Experts of a small language model.
Size: 8 layers, vocabulary 2490, 4.54M parameters.
Training: a variant of SOAP for the experts, 229M tokens.
Below are experts of layer 3 (counted from 0) of a mixture-of-experts language model. Rows are named router (the router's row for the expert), gate (a neuron's input weights, with its number), up (a neuron's input weights, with its number) and show model dimensions 0-127. Each number is 500 + 50 x the weight over its row's rms, rounded and kept within 0 to 999. Numbers have three digits each.
After each expert's rows: a language model's description of what the expert responds to. This comes from a sample of Wikipedia text that the model never trained on.

# expert 5
router:476586527437497453595514508570486474560471580498503565545509528445553442541580549511510408486484408577465511488499489413539542452502506440518462460484513489494390561548407509504497463559648432557502588515554522492476543525557483504539442551461509575532442502478493491533602519431511567589534506502522601468465556441560435572530494416458560392479509449531472519489482492498459436517584
gate0:486526408502476490449600436458531524465434485606455404505461590500563446598488536531487444591489532540504503463565544548456497438468415512488569455428353439494492548590490552488480497506542490452543462497619519480521525507543421479490586484494433546444441419560534484528533504451553525587524498508488371500421490490480455464514425566532501505428539506528517562537490583510508500432498
up0:485461451450486401515481549531536493511485470576529527443509580502410522683495442511436515508426484540467475570557538534561460474424531382537493490518500543595555489442430548463460384507513543513472519447580551503423458519505528457495500494537600494394518476529585600439548525504509455545536544510526535488512480556529454476549505531472559514494463482548432511563503434501450542380576
gate1:517487429472517445477630480411581461572528405559510490428447461475451512649452539530463453556527536508460534487536537428543577515477507405470472507505466562484470515494459511502541451534489489562469474477590569631449418573491469401523565524487472575486533386513554514479507516514521516468499569562496457565469446506503485385482516467541553501420484518538547422555462527567480489463577
up1:523501548479471493557540467612496525487536546490408565607516597516470537420538528490388547381492458512543582497479535429523459489441521472458439551542486522487504442524448419507536457426468508480459589418448536546484459530489466519566535442533474454637509536473494427541546475500499559497503526541579529502476523529503525537569546477538508516527566589517430419431547392502554474625540
Single line breaks in lists and tables, apostrophes in names and contractions (D'Anza, You're), and lone capital letters in initials or acronyms (T.H., BOAC).

# expert 11
router:501559509389582476473412534517495560512510519491601464389509456419466489493478420396530564544499459505550439566495429513556555533529461507556523482460439458551508454450487452584445407487481547569502527565568465546433454513581524494470566521568576600571482495537451506473513519411419448472437441487493550520468502459487509521464482581530537556469454430474544433579561474419491455577524
gate0:449436571503576511590477482553460505563525491530495523540534477538514556473491541677573502445492473418478595515475511512506556495504563461473530586562494477399606499459492477557463395513495583592454436513563500487454480516454485537466544543573423512460480520532553492477416507487526525555450559539434504497580510514555533470499555470505483496507493509559374615539510444543480490469370
up0:480529491516536467551448553587546487457473467530412562580542430546561549489531447583569511399520614578522486533514491435431523395475524518609548479591499508504543493555494530595538502579488535495451609547505435520538575516522561495479504602513454522529511576465548516456515492481566520454437531552425558532529447499486526455467514434527475435408554493443502507498540377417510544459479
gate1:426539477511471577474575442554486526483409532478418521541532535518468471575605531423423473523446458479469452457542544512439480492461521492468507497464429579500449563410491525518546430481440496539494580518468557530579459431521434485579470576588441491611495453523507455523485445483563484506328524463502422484480518545516524550449457544523487467611463425557463438562463411503541513534481
up1:502524532619485485529465550480481429467489525548457453488532433543478449560489453623468486444494432350544484496572502540501497520556535465445533550576431525516446503518438453526550447502559477450576627525523545488459508533476465518498475435530457397525484504602533560527488501461497491590507548504587417427458423465451415457416551562419457525471493430412512550460540575517485490487543
Vowel and syllable pieces in non-English names, especially Polish -ski, Vietnamese and Spanish names in tables, plus double line breaks after titles.

# expert 9
router:581525562498540471501460546521508454445533543537476512546471478519519509498553500491508433582443479530420454482468553519533403420481547465621509448528529452412550534524625534524561518538490500462391421534413467546422531464442548458508461403470398548441494534426537518400541470537518540572416529486480529472570466437437441503542527455512477492534492539427513441528418525529512636529464
gate0:420528519456510420464456483516409475585533433544489420540533458528455554502393518487546559521469542570482545484532479525510461509548521553583559431505557475527586542566578573517513489459566548548598543472453444498548451420447559571396452432513518566446453493509514496484560509478463494489492494586517544503436422484499469497460466408440389427495556513502522532539522390586446535437564
up0:401583559505501497469559488607487565480401526439511493547500461535541499511633447494489484522477538514560419514443442605503468516597494489453461441493471474467552436522463439513457433543513506479447446517520510390519497488494532492516402551486454515537559492481529564481345437500528462532548478476542455517498605549482542342583434505521565485420458482540463530477535465573479533485494
gate1:485508475469498526551492713490497489465445474605597477449422513365523511539463502447566474518541550528540554535572482473451421514580443543585531490449478626551489479524483455573499514455508374517556447518493465519498580556518456527497502398510466487496530471473462463521553512578530501474436457525483487587474447463606526516466563424520511526589467523506520484495501433512488472542504
up1:431534523482530557504501552461510530553453495535626495522433459434469518474465553481487475456510439536493498352518497490411562518537589481548463480497438532614522502474510378373457545500498543548569488521414517562516564451614465444483587501441440508546583551476525471508502523540498494529480399562448535570430509473541480592481566453511499537536453540461560410539502523430550478469504
Single consonant letters or short pieces beginning a word split into fragments, such as c(ouncil), c(ensus), h(owever), and mid-word pieces like -her-, -est.

# expert 15
router:490522524435423504421532532506505546478544527515545575487460489487464579485416528431512562542550491566531481567578447522568466443558502574551435540475554473484605408397473557615503423499461470558472545445549430519556569394458521551494525523424506559510431523537399511382525469504611499498521441533532481508508460459515534545550506453456539496513552442535433479494447617527458523528495
gate0:494408454442475446357448513476477500500528460414483534484442506446470486520435512534617547500524469528522548521522562529478478476488495504523502513487569485503513489380488527569487489496499616630533456457520454589573483468465451545438533562508407608436568515532445575558522427513547461348424512506513482508466394550483540494424510519537443456514542442493510610520497467500527489505486
up0:553437550603377465514527468535421522399527567438487487482507518555562522427584571497498527512538459478511473474481515491508551511574538508458570586361486487521500495557468504511460548578513530480481502386472468501496536456575550563419459498498499492609524501524447463592534499414448553590523515475482568520560500471524479485500526482493432577598494448470446608532529584472446396480491
gate1:543569566583468539466492514489477453537498569506477577505468539427500495457409425564435408524407450583453439543488530538452473377450549552563501590398489548520475531432534548515523465479488477507482524484546521639577478505577538526519452486472543443444541490518544490521561483516458448468464429561496405582525522488498557409501534593544454480456483425576572554497457507562451500446503
up1:438445512474607553553480466577446512512504441493516413462449479549471489514520458469508464572506522462484566477551525429424456549434534505552455449524461476527582465451501549446531518518541477482453459545588427516447516494553456529577495513446424388488536549469397407537491423470511443514491574498400600436515509577589534511525499436507496508555503327548487493498424556488567522551494
Pipe separators in wiki tables of election results, sports rosters and census data, plus closing brackets, semicolons, percent signs and table rule lines.

# expert 6
router:474510494550527518484503499589496506492472549459472477461545477580527517549557498523471491454501405451405545480419579494477434533446480517480579495527532544466493477504487536428585439544458524582454521531449485454437528508522455500573540528439554495552507525532483687576507444413469424512571450491491459460494519505545465504446523424505486452614504600617490427513469618471561413564462
gate0:461504647456509513437453433482470592479485471525474522490502560528491479526501485481552632499516407432513600563500532479539502472531518591494512447556386434541473506460513513629469486445443547488500564537573564476535511482561419539503450490434598571471461387477509452523478540628457522448473527555441514468541534562528454493468491453505481412457521593498491521530526491552470583453524
up0:453507488524516549498555518618479474475456592494493528471412467439437452518547526407512525469539579472490483519590553530454456389485423464517507536486573464413550557507462474516580441502453480560394449504367475523471590547444502482487424568541476512549529546473484555454529493445520537461616525544486424416467474519419571488593479472454406527478491545496527563553522511496518467571571
gate1:500518477445446617468449523498558510540499662492466435449538485504478485514481520469549498546510488536401505430511565549526471451505602427541523544433543558507507489461544551500462473464546493494573421432502555444533506498482401576467458521484483501470496439494549476532508423480464467410495446507558436402441431565525470374417527520603453485481556428501448587509502537539437572579540
up1:519502572441495516447499487531589434496532436607461537567439493427509372573503513439521459422538576502542471538548439490377533560479453412510520508519440415525503440481517505501476497451397462556552521507443552501588459509562522466509549485506486542494412534505444479521430593469437566534477525378481477508520489419470477530504573497497564426583437556550469487569469430485578451531488
Middle or final pieces of ordinary words and names in running prose (g-ene, h-or-ror, Queensb-ury, atom-ic), and capital C beginning acronyms like CBS.

# expert 10
router:455556482467491494519397483480487464512540452515511509437552525561504521514420469398548590472504547531569545488508520508437526563446553590481514542440430581448530534543490438541466575445563460470538566537501367555441546566433466481484524457536503538493458540414462372487418556470459495529501484429492525571556521461517460511581438571539572585623481451470510533513426546479489466585475
gate0:536432443480581511397491523520554484544572523607511476507491526523433426508521576543505546498475526596462456507515486523448535487439472555480464477528517532524536468550495467521494528571510528494425478365506510549522476462390422502482431428557464493442519477493519615408506387503429410542494454409535467501560417521391509453546417549521479510419563490488461467504531443567485490384509
up0:418559545550532379490502462466492450555494505390494484532566494455490488482492526517474597502383500479522505570505531467334477489530563482553566535519380501533526486449502535526393520444464528542548500407579469581594552480461544527537548477544495550565449543469533572499491548433508430558424466466498554570467610439409551489540552507501493470492482515458494549499531519467523503589475
gate1:496451447495367552518439487429478480479565509401409528408487502519515515513483563495516525487474448587549478423470588543492502460554544460439535541610472478450566448518453575428426501428412504553517462458534573458504440584570502442531510453568509579558459529482469522448530519420453477475559477386575452503588502509495523513492489494524441523507476510551549501560463426416400450462472
up1:529538515503489533534455507530499556448501486529482479481586545536582474505532404516541550431472643609505504510550488509488445460481509504584476561537531453441497423502486511459506407456501592546552506443431492568433525539577574553467515529548529512588461572493487469435519472504511511448598417505541500446578469418519573435411503470534411443444490475417470547575453544565578591449524
First letter of table cells and column headers in sports statistics, such as A-vg, F-T%, App-s, Date, plus lone digits in stat rows.

# expert 3
router:394629510569495539464616577486460520575544499540441530526490547394475455501601415518455444518396593508542443467468497610516412542491550490372509431478537488562574535491576510519490497529619495492491438536532505438498548488450547553431486458490400508498505480532487465491459560486494522526471383445507436510475535497493539490578540574515478493444505471504524554485579508503531480480526
gate0:481585429500498514420622549594528442508496473548509514525534553442449492450496514519579525561532500450497465529540424534489553425525528497469451523488507552505387456437583499474509518409500559467521460524472491471484500470551486488530445547466562418622577460565540523582453527511532537463406493460556425542562491527525514447543509548559466423439581521519431487360392526463512401494488
up0:576437483466540470570448543568543420486501483421508536469440516563404489484467474641542570525541449507540557549625506548444483519530504593537449466511401456437522590483528513501554440522439479555455405504483528475444514552456534560486443422449490489577506555453494566466491494403466442550413395433494513475511554481523533503463565583432499413505508539471543509472467510516456437449476
gate1:421471602429528562552473507474526418573508510553447482554552575459499542448409505513509483454474445546500568388528477378462434487552458470507507566475494505516511495488516597416448384499557470495411501510464500561516500441473512504491432495541383436424531480597458539506532478536461440503444522488448426510518390484500501489504565460485530443452500460446517441571414552565527510519610
up1:504516489509457561416484586550423487442451468526467586489499497536483430496537471473569555416533448518475494369552473589442533475538544495550485559482498531563380544420537433537457515529375437530568535477498497533526516557533568540515465477377559449568522474474582463510558483544491435501522424524479456499525447465567432438570457507524438607514494523454527448572573567534452525456492
Opening pieces of content words after the or a, usually finished by later pieces, such as bas(in), head(quarters), se(lection), part, record.

# expert 12
router:495514499454490522505483554514501537515587461571574536490491496572577506518417382419501438467557389474556549571432560440492578520529424483499479547462468464442582608526484447542516568455530464391578513539422513490552438477569483536488376499542554548495408510509521465493506519514512412525514499495431469518495541424495383542549484532431487478502552355467532465505484533468530529489528
gate0:480477574515582557514543453528434498476483501553515490483474493442477583535416560514498524424489497467585500513454507528501428551535432483507518604530475521617523562514492450550629524552544545603432496437461432515490483515503536519395565499483506332478461533623426510463429517561490402484486473551460554466460513519433509517547547483440429535481438554497467496402540555459530470530520
up0:563494550426521551520499386520438516558490477489512403490509538502494394416520459531514480577564412587518483418513481473469507474492447487458540499511384483386578513509484469551488505465481494575538493527482469525558529395485702415506557471454521452522502488449524570462519482505494509459606489443403533441569508476462481521502501560501426551566540508413488472470510507523579520555527
gate1:499476476426457468532506471516462448489516492493489457544466583598392564490541546431486466554578455555475530477507451447444430435446442454476466461501456512478476503428412374447528455488335531497436558493498512456579514471530559404607533465533493424499536531593461456436579478477567537517535487441479421457499498412433466505553516490514444578491492508596449516568465478510549483531517
up1:508523556523451531484436455522540527517599557452437567493535542435469538508509451490559523417676499453506547504605596568558519474434497533452502476503522527481437524524483515492563494521456447585497517471440504603575518375522509511459425468522506572530511505483578449559549465513489448517472496436438533577479510606522508480482528511512466439484531492566494349510559594484590509484446
Commas, periods and later digits inside scores, coordinates, years and attendance figures, such as the comma in 6–3, 6–3 or in 43,512.

# expert 14
router:474376493461529422436532460515534534440481547489531511431498431607510548524547515560477596473491507525548571455417462441546482459526511521420501543510403524473435532551489541435426542528372582526547573540382435507477478499498513465498642490533495540515591461459531515492432521495616520476505472482559436518547453474489472551490594392440486485488460503480473516437555511549537520566528
gate0:439487571458429564553535473530545489592495557462521604489582467512474542484426502413492457516538542503589548516537505530490553483492508500471544508521482464504647490527509500450499456464509497558492506577489489456419488549435531492498457574484532444494558466486484422573423555444377446369499533498458480482509443520481452465527533420600473442542464491403492533520612535611510454425418
up0:416521463575504517598475407452528609480470452497539358495412489437461500553478559620462518505560454513437505464555439435523498407432481513577480561462433501415457504472436431519491512541594491457476499447495385465570573467449480513416444504542498552474431492621480450459516459523514510518430501517478459398476476491492489416501488481503459442470550506491413508462471526511509447497536
gate1:465392417435518552439439481497431449531529500440552461489590521594483490481455513559475490503557509566489632413541559433547539567549578506531529412509526521498410466492445505485475608449503524504530416513493546382424530539398545509439543529496524491411530525431397480512486556518471555451489536604514521490502448533470432537441485493593576441508516495498500526506489477515546420548492
up1:439482563434525532513429486537393500468548465429460458441469447478442447468453444593455469604498457550399604451530445564529496497646506585430551479496530591475465485634560573443553539478494567465476453475464426432509492476553528483514529536524606488522506452451471479486565469491435428529589550583536482459485507506503500498496543549531505481541426530513502567454527526546554508556525
Capital letters beginning proper names and taxonomic genus or species names, often after Genus: or Binomial name:, such as P-terogobius, App-alachia, C-ronulla.

# expert 7
router:487527468539565544596519431501439512557568473456462444467470440420519474488610513469518441489502565498481416529563504588515578464570493504477519479523596523507550492467498542560600438391368552549564562489588583490452419507539555540506501498519542458506538512495494507623521485551598469423547558517511519533542463605495512569507433533499501593450475530491428558493506486482461439467455
gate0:479486464525544463541524430438481471472566513463541440525479412470411496506535528551503575575522534495524470579523511485453550450486465510493451493516500532423393489529487519449565440557546560496491550461468598481516421445466550577435517414459565576541503448600434445437515482586490434369440456545487462484522373453486595488468608447467503509502540510496522512533467584437468472561583
up0:483386547551501505569545475488654463526518478504372564449514514566575509547509457506536530468475487451520527521469494486531473422521472520526485512502557484453520458514550562487532408500398426549476444484530515425425519541435436462649479496484465567516478404443504532524439415480504511438404524537529479450560579537511538542498513524431492455535529484534509496569528394586522557423417
gate1:458470557591558509504571415481515511442509389537470495568540502515566590529551479424482457376529531420448470503534409568529548526408513492480565473641481527494545571454461498565455578409498537524457577505455525468520474569454449415464489494564502443470487494539504536565432448463552526472567494439556434504485532487490593543457563583549459486472504449499499552542586467514512454454454
up1:465531418504551540505552557492481477481410490479474426498533577482460529546506440486549484457527540466499451528514478522487448499456414484505455503505452564475528599413540565457557585526464516509622541543512543497653496499448532429528439525509503417470431457539437514522505472451522526544458405455493491530386507553501508487378532502475478506444342593545462592540496401524452458493524
Articles and possessives before a noun, such as the, a, his, its, plus == heading marks and word endings like -ed, -ing.

# expert 8
router:604394522472539507473511531458509492471503453494552533485483527468538517513526506558558606426382516521501493540491450557531496572460563576431536454509501494508442460512481497573489498451492462556462508528532512471406443554389516513549630428402563436493511448444502461589417549549385488424464512556512569510443490524497517574513484433449519404452570499521418500512509555466584584536492
gate0:497486472536458504542572461524474532507485491511400460483487464511599474626432565555453483456462478508560421589606517522524512483583520553601341479506464424540459451519536459413484490496560462581432459483567426530495571515467423481429525453536490462490445546535441421547512505529390544511497445615539532440461530519479545514504522487466525531500536508549539480443542497394492469431521
up0:433505451536545523569500571444437496540533469441420525485427488489498487490493557506495507487454483444441518407605545551549449509590532535546445481509526509450440460342465506477567584528560479490385572536579537514480517512459503554567550475534473578550500471565556434473393471535476435458551506549445520481492453526462533375490480512517562461499460491530536469450626494558543529393520
gate1:424496463468520488549401422565526647490500572509511522521475466534565556510486501596517455501486533531444508560563589487538386482402450482521572524449427536465510349568456544491482481418607500521480501567471501592451566545532483471423496561525453548466448514494516519467512517503452575536555523617558488545494601523457408427467524517487493458505469477529493576489501531479458464524487
up1:468505535484427466498485512610606550533635539547479457444444535457556541498529454515503491515448515574555480514489496537386556421504588478549484519537533541480515449570537456583483471442504427491495503481539416563457462505406432479510521442587518578474486546550520582443444533496468412438475624510515575467534611564479484401539497569543511436488466464537476499520563474554568513469504
Word-internal pieces in album, song, film and award text, such as P-ict-ure in Best Picture, R-ating and T-op in chart tables.

# expert 1
router:447514434581522407433525524460536452493491508513531439433541436441538509484448511639434556438506511515527570384504462474443506460554438449498469535492572503481549491454505489530491618483404502478471450437556516454486500509543439486456428476469555477498517479487547567529534550476533503533461443489507497489510608501481558435346485655491439579454461516545575442469529432534546501436462
gate0:384579551564375473506498451534471521390498471514515553582485499487441373459478520471509464539439553519568466522560414455516524543561478505565527429571479657472452437528561534554505443435440530562421600498519473488474446508491494505445501442474526405512471465520528469488474481546517459477511481461461543479518509505531509438501579544491405511502455484539405514425461534579555537477404
up0:468490591489458426522510496499478539430511533456523473493539460452483589506539591532544474443509504510520544399540481488565529557501477585521502543422514481490467510504477451505534513318429412551615533551521507525493538468569594436477509508552495411449483516358486505514494607491490535599514408566460546512495505509508452536473537587493494511576386541479496499490503546555542583474567
gate1:471511546484580497561551587444463530454527474506460492459524612582512476482555555550472524457530531497558488427602546534444429504478533500471497514525557541490527529475426538468506541455419543539540411441541584518518519428587480567563503527494523509540518438518574514406538539471534435548603480475446372598466484512471494512452556471386403471606460503485491484456533404445529450535558
up1:464563554591436534623475477493473500436509551453493409509414490438448532526460553525502392435502490428540515473530482554579449427464500524554507567519482388513555559450559462480510545411562521458542439513507437523563452583466466505538545479533416432445448493470428532506496565422506452486427529438565483464505490436515466376487524489508525482481525493527509514555514624611493555447446
Auxiliary and copular verbs and subject pronouns in prose, such as was, is, were, he, it, plus word-final suffixes like -s, -ation, -ly.

# expert 2
router:534511475554459528538543485445530491535537520496506453500408531555476480516449496436622532480589541516404513456643439539401457488580519472484513582439431516467478444524505494520538519443480630569649488468458553494501556490487447538500532434472482481519535506575541341561491446505535509456449510502454510520513466591472372451438451515462482482491518443526478454512581481524522438499507
gate0:552478531411437550491584611495510518491499521467556551454597442525565389549506492594496546476525479459542464502488579446579508576548408438460467488580491437468523433564494531524490504535586582378541518506580431549481546408456512495485460509490465528463442560536466473511536535495453592521458568456509503536474462485616517573502469520429465537491431453506475562513534429431434504575493
up0:424570399471412445561540495416555491527501433479527417479465498468642488496506635477458446544528481557583451477416443440509460514527489492471486500364488511437424458565440472549448379461476509457419566450451505542496488452577500499502478490458472489524438450579459501518462473507547489470572494527510537519486470517438541565510579519550517539595501501505523410575456506489541449582502
gate1:489524528433531512539502522589617521513525451435441502510485506559520535478490420512515500497531447531525521553391598597479399380499480475523587568536554398459534463484490422542512449531533478480480570503565567508476551549460508457566524515540433459464476456515414539535446421525451457466416555426575447558409492496516470437459493531493533502467497514429467568563379475536409448504529
up1:524522500482515592604526489482608572494435455450522483511504434430564545505495502524520513465485403480428506554466562504418442460571491443570503481513491429499443552478657514500488466567534591516460468546516499515510526485449546466463528567448439515604547471513513436511449509524457448530447646583493501543456515479480518452430478586527432415474451513624490565530507489458436513532573
Function words such as of, in, and, to, for, on, with, coming after a noun or verb and usually before an article.

# expert 13
router:546534537561512430556467487524458498529520508474421452542485495503492525538487490523430479495582451548424527440528480530473597459521402428587518451532504520559569485433472528333516539491505494429545483484499577487558482567552515488541381506491490439490594522546586487459542527525560448542571481515479505467536501570500482426422555542561437569434579476563476441479541554604453449387519
gate0:523511526472607561519541501540513493516394506429452447435510472498528464463476490480618402512591502438591503490542500530523377477549563478607503492581433537446656476495423502507479493506525463586555480528547496564453550484430502486538398477546485459448579513518567543525540440570405517442502526565496470497470550449478439469537453483508409524491473496605535450446505483467447523507476
up0:509534490512529517421455468560559549574409488502606572585543448549441560584453555503573516483447501517461549443457612515396505486391522480519492596490399522495480552513506463521506533542518463476552580517487515432542493550493508545444520416479552512584468383575488498525441445596537443468389512524504571567567505515538505490536515529453538534494552438478493517557470472434594506468448
gate1:463473520530519462569401482514487584517433518402519495508498514549513534584567459418509533391465539580594443523526446425512446498480494600552465560553451531494452459465549470514487428533463507395543527478475523458336541497571541453455500502566445445528454499477555478573569547518518485446575510432504493555569572460469537515457587505552490512574469565513544542474514454529419452469414
up1:468485391495573465485477439511565478552612493532441506466527462512535546501585582450519507492521423436522460396472448483622477486512495489486403463458509444455566547400531555519483549528528537491520484446518582536366541478459491429470507513481454513517432455475619467593496524540442513390583554500566471496522495443533577600439533469464522530552465530542437517471497439573509481486550
Commas and periods ending clauses or sentences, closing brackets and quotes like ), )., ", and past-tense endings such as -ed, released, died.

# expert 4
router:418487553507530539517390451409569535523535493566475473503513479598518487491467470460427373458494512518474477471458601454447527524416465437516459548470440510497454496444395498356584531486529457434446550490513531544544517528528582605505445558491438557490530544531449421519420521462544497441498513414561552489515561543526527526558532465481480562553625480494526535573511485526449581484505
gate0:501490535543548540579587605484595430438528542495507457490508440471510545548447439508611592596499565575461480609519511610508458460559515495543570538487420567461560518514554513442544445580521608426482429551474466532494479571431468520490518532495467478530529609541502499517453473427525491544492549594507550563477503557480545457477460495541504474463526522455567510597436504512462476419553
up0:514396478509485522490530406432522530450434536382573530506463540608443475433573466534548516571470458498452501462427475484585568480421448523522429414523527490450575428513520470549438491565494442514520495558507507503622529524454562528441477486560495490567438453427462557549534488460447514541472517477448506537517537431557521549487543486361499557554573523577515484404504558577521513446450
gate1:499507346492479511580461458539441523476488532514506501470421541572447421533522460477483429560450490539488490572482560496548552489488420515551459443505620562514449420541407504576502558505493457553458498545547385420506480525567551538581517488525488459480533440514506539538535548562541482401439569556438520491581431523492546470522559510402511418516440422470541506495441562526404540541537
up1:509528483447502571557474442510478485441505542372538587550512505471526511481459442505450507564432537573557465547490465465496415435515425507544426450595619475519484387548440535489479540525453528507548509460492448451496559425511519487552463469616458473525515556505426426505487346526569535556578460443506461395484513447448529533470553471432464535550559449485477485526402506464496475563522
Spaces and first digits that begin years, dates and table numbers, such as the space before 1733 or 1962, plus opening parentheses, quotes and hyphens.

# expert 0
router:505466530476466505544440523415516575461475521539497477560484467507477439536507478514481504548536493529473534603527576432492572507423566576434413464468474498525436454489548479510503463589546403492493556553468399541534617453444514505537522525590496394499572479476473535514528480520417576437494580464522494510430448466442499445550551474501563588439456575449516466537480410358443489501589
gate0:461412535496458540448584493406504448480535478470411537537474453467534498568484403504580561494544545496461410525504564558466446548553539413532538530496511429416539464441597492608464446528556449502457472403442549426499512550515523484444537556558510587482480591550464538544517465411531492455521480437526501517509401520443538377524462509525561481467503568510502540432555488573453475458575
up0:493549477490565532438513520530431565520489497535455466485497625447491497445514605480471483590552520522498563457496587552496538490435417497528407539569532536548473514516482504470469529409505435651480511585472527515559521446497455521564453450497499446483502497525436465449479598476523528589536521470538398471443607511512597546543511540505504515546571521568569340471556471501450547488483
gate1:555542497532444482492392545468479537403485525499545521571505398542497539482433536429531421532508535412569491524554569508581501628530566384513524532490381519443423475415538409506510518596461543530488540499536463538523503578455450527486405528519519495468467501409554535449545520514388546438517455456532439470520549572442509450530459595488450481442513481519487440503492414520516498508537
up1:500514565533485550523477484597574385570473462453465580483497471521529525485453467560489564471487439561468526575470384504520525449483496530507465484493478506526595582533474604472536493498546571463583495521458611529426439507480584503483573494564554577436534528491507534625457484412628499569496503578461439524534489496527456494536448540440566473501546456438542532485454590516548502424558
Inner syllables of foreign personal names, often in tables (Mon-og-atari, Ch-ad-wick, Bou-ch-ard), plus colons after infobox field labels like Directed by.